config = dict(
    n_layer=10,
    d_model=320,
    n_experts=24,
    experts_per_token=2,
    d_expert=160,
    d_shared_expert=128,
    activation='swiglu',
    moe_layers=[1, 2, 3, 4, 5, 6, 7, 8, 9],
    router_score='softmax',
    normalize_top_k=True,
    routed_scale=1.41,
    balance_loss=0.0197,
    balance_bias=False,
    router_logit_norm=1.0,
    shared_expert_gate=True,
    init_std_router=0.0317,
    lr_router=0.00111,
    vocab_size=15393,
    norm='rmsnorm',
    norm_eps=1e-05,
    tie_embeddings=True,
    optimizer='adamw',
    lr=0.00176,
    beta1=0.9,
    beta2=0.99,
    batch_tokens=65536,
    seq_len=1024,
    train_tokens=322000000,
    steps=4914,
    dataset='wikipedia_en',
)
Below are experts of layer 6 (counted from 0) of a mixture-of-experts language model. Rows are named router (the router's row for the expert) and show model dimensions 160-239. Each number is 500 + 40 x the weight over its row's rms, rounded and kept within 0 to 999. Numbers have three digits each.
After each expert's rows: a language model's description of what the expert responds to. This comes from a sample of Wikipedia text that the model never trained on.

# expert 0
router:536474399496501445497446508494515454589502503519607475470575512476440525619432531527448556521498508380502494517475483514436469541592526511516537488551476517545498403478493397509477483497456444509463542514530491496540550404527588482535528442
It responds to: Leading digits of numbers and years, number words, and quantifiers like two, several, both, other, e.g. "1"869, 15 goals.

# expert 14
router:509591501532444547501501544491508538592509540487491502423485485546464432562523492489541539526379451499435489453499427558501447462416507529469478455517474535490541493468500464467507471501491438470428462510468425495475453537473490469513511466
It responds to: Final word pieces and trailing digits of numbers, plus plural people nouns like students, members, people, and we.

# expert 17
router:475499524586424547524471442542536492542532477493564475460473486480458489431437474543468428450513516461583455424495457507499491460494469476482463466495542518579625508448493543461499409447507460506516574499502489520503519506515474483501457516
It responds to: Main verbs, often past participles after auxiliaries, such as has, had, made, sold, secured; also en dashes in score tables.

# expert 22
router:516549467427425542478468546540443459446440541498505560545509571570466529516501564413499480455583418549490533482438502506489498518434486510496497470453493428547496459484502481505564580501527449455444559505542546524539484537517553443509476519
It responds to: Nouns naming places and institutions in proper names, such as Park, University, County, School, Church, plus suffixes like -ian, -ish.

# expert 18
router:493515494457508563477496533594530542567526502458433500453561501567501502470531548517449508468431579490402467496452504508483540483566559482528522514476564491477513532520499427522513540442564507456486559479380564551518491442442505525535529555
It responds to: Last three digits of years in career ranges and birth years, e.g. 2021–2023, plus word pieces after prefixes like ChemSp-ider.

# expert 4
router:569463477526521497507528467511501476429547499521433457525382541487521548505491484450511483507462525502592467562437469507477556466456438507496547449470502486466506531532520478512547568528520519534472506378477516437459528528480477555439477443
It responds to: Capital letters or first pieces starting proper names, often after a table pipe or comma, e.g. | D, F(udd), Ros(a).

# expert 6
router:515442486489495494466506537584513504502497477462519502518577531520473534527492521493492494476577501498502500506515436489509505518524567551516503479431548429421473502565509452461435439525465502554499506555523552528492442558438477452513533555
It responds to: Connecting words between nouns or phrases, such as and, with, of, to, in the, and commas in lists of names.

# expert 9
router:517528445415528543572496499407473527518494459506490438462480499446538486551492505535559510519524525455535498555532428483522526446489434499486484486491470493462464527435549462553410451458481503556478408479490529462594501453508569521536563518
It responds to: First letter or letters of a word, usually capitals, at sentence or heading starts, such as L, St, I, Ch; also ch inside compounds.

# expert 7
router:516451499525464456489535587477381529470580537516499549533468444464495480516461496499515550580460589457530523524510464532538492499516502403515473541498509451523521485539523492515512404541511475584441525472442543514451461489531541527529500524
It responds to: Subject pronouns and linking or auxiliary verbs in running prose, such as was, is, they, can; also mid-word vowel pieces.

# expert 10
router:500437485443480493483484481502487481486456448493463534510480460473521563478435514443542495445513449497486423453516512424482566478511382520451517533521507566469570491485491519534495521510501513498480534480486564535496486529445444485514525540
It responds to: Hyphens opening infobox or list lines, plus first capital or lowercase letters of words and names, e.g. D(ashboard), r(iots).

# expert 11
router:384472528528536493508501462412509474634393540502521481501475474564487538465499493514507435462482556526411478477494569452471492531463505483534450551488522488519422510475432477448509541465504466428513538572529454473485491422476478554472498471
It responds to: Opening pieces of longer words and name prefixes, such as t(ired), bene(fit), Pro, New, U.; also non-Latin script bytes.

# expert 1
router:555492439519483480460567537550554477521466521482518469568529510485483502465545567523513537535438525490555468442501473548517515490564512583498567484493559521548472544527489574499527463449494441469520512480543554476471499507573495428546531451
It responds to: Closing pieces of words, often in names of organizations or titles, such as -ics, -ations, -ary, Arts, Society, Committee.

# expert 13
router:516588510426549484468534405462479446463566472493453543469536452493520496537470486500523501440457437487541517471495435503464433463478541500573461524506550510510481507544519479440561460477482532487559442500535495467406541552545425556504481516
It responds to: Short consonant or syllable pieces at or near a word's start, such as b, st, per, sm, u, often in foreign names.

# expert 12
router:587451453529485453508479500540477464403511507462480582476451549481500476414499514549461491572478550496495535527506565563533482511549471577495491509594492485507427555467508454494495499490503487511482486525584442486559520494494503439521470476
It responds to: Bare space tokens before numbers or words, plus articles and prepositions like in, an, as a, during, and word-final pieces like -est.

# expert 20
router:483478530485513472466507508453487576440485516467465502520469498514443531499527480458445541500481509526480498536487546534498513538460496460441549442578450460512481528518477548464499499472516526514523541504501492503478556530564527446519538498
It responds to: Line breaks ending infobox lines, list items and table rows, and the pipes and semicolons separating table cells.

# expert 23
router:572484555522519462547426522440558479509572520477537433512588545466477498488524536496508515565502504529473491514425494593502493532491526469532468466489483534452434502432472459479507479476475516552452458516463446478525467502486451482510490485
It responds to: Pipe separators, closing parentheses and digits in data tables and statistics rows; also at, due to, and degree or prime marks.

# expert 15
router:514519510454527491515478504554521483521531516487466491482506499477504472485500499529486489548477505513528520485485443431515496450495489469489531462468503535485425534591464545553493523511515454492491517483522435508463492475571530527528511510
It responds to: Ordinal suffixes and number pieces in sports results and dates, such as 10th, 21st, 6–4, 44-yard.

# expert 8
router:433551457522532443489514456461574555492477552508491514514503418453533462517491458500432536477523474566550531483562536423499614535562472472475543486466514546497449428498527498513579506485490543531507445420464508518480476450540559525600521516
It responds to: Line breaks after headings and infobox lines, table pipes, and opening parentheses before dates or birth details.

# expert 19
router:543458486495425488471476473474489440511521548522495541471605536528474509536530459558589470478514492513474499398536496519494440497555478537470526479480451495521534504575502475463464456496484588443468510479499580515505430508546593506506509501
It responds to: Sentence ends, paragraph breaks, and clause-linking words in prose, such as but, when, where, because, However, The.

# expert 21
router:477469502502457510507571536535523495441508495577555529512454492551483544441559551533517570480509474409516549518526546477479558564454504437448497463564504508519484418446465481540502542529459494512586466554506514448446465468421518526500438483
It responds to: Short consonant-vowel syllables inside words and foreign names, such as ak, ab, it, ap, plus single digits in dates and lists.

# expert 16
router:471527548553501450491537532541533551486470503480550430454478468486494490517590520531509574466518467546465498448493583488457515523507459550485477505573459544467583520466504555497512535469523516487435541549514494511547508481507474499423467518
It responds to: Full stops ending sentences and == heading markers, both opening and closing, in section titles like == Sources ==.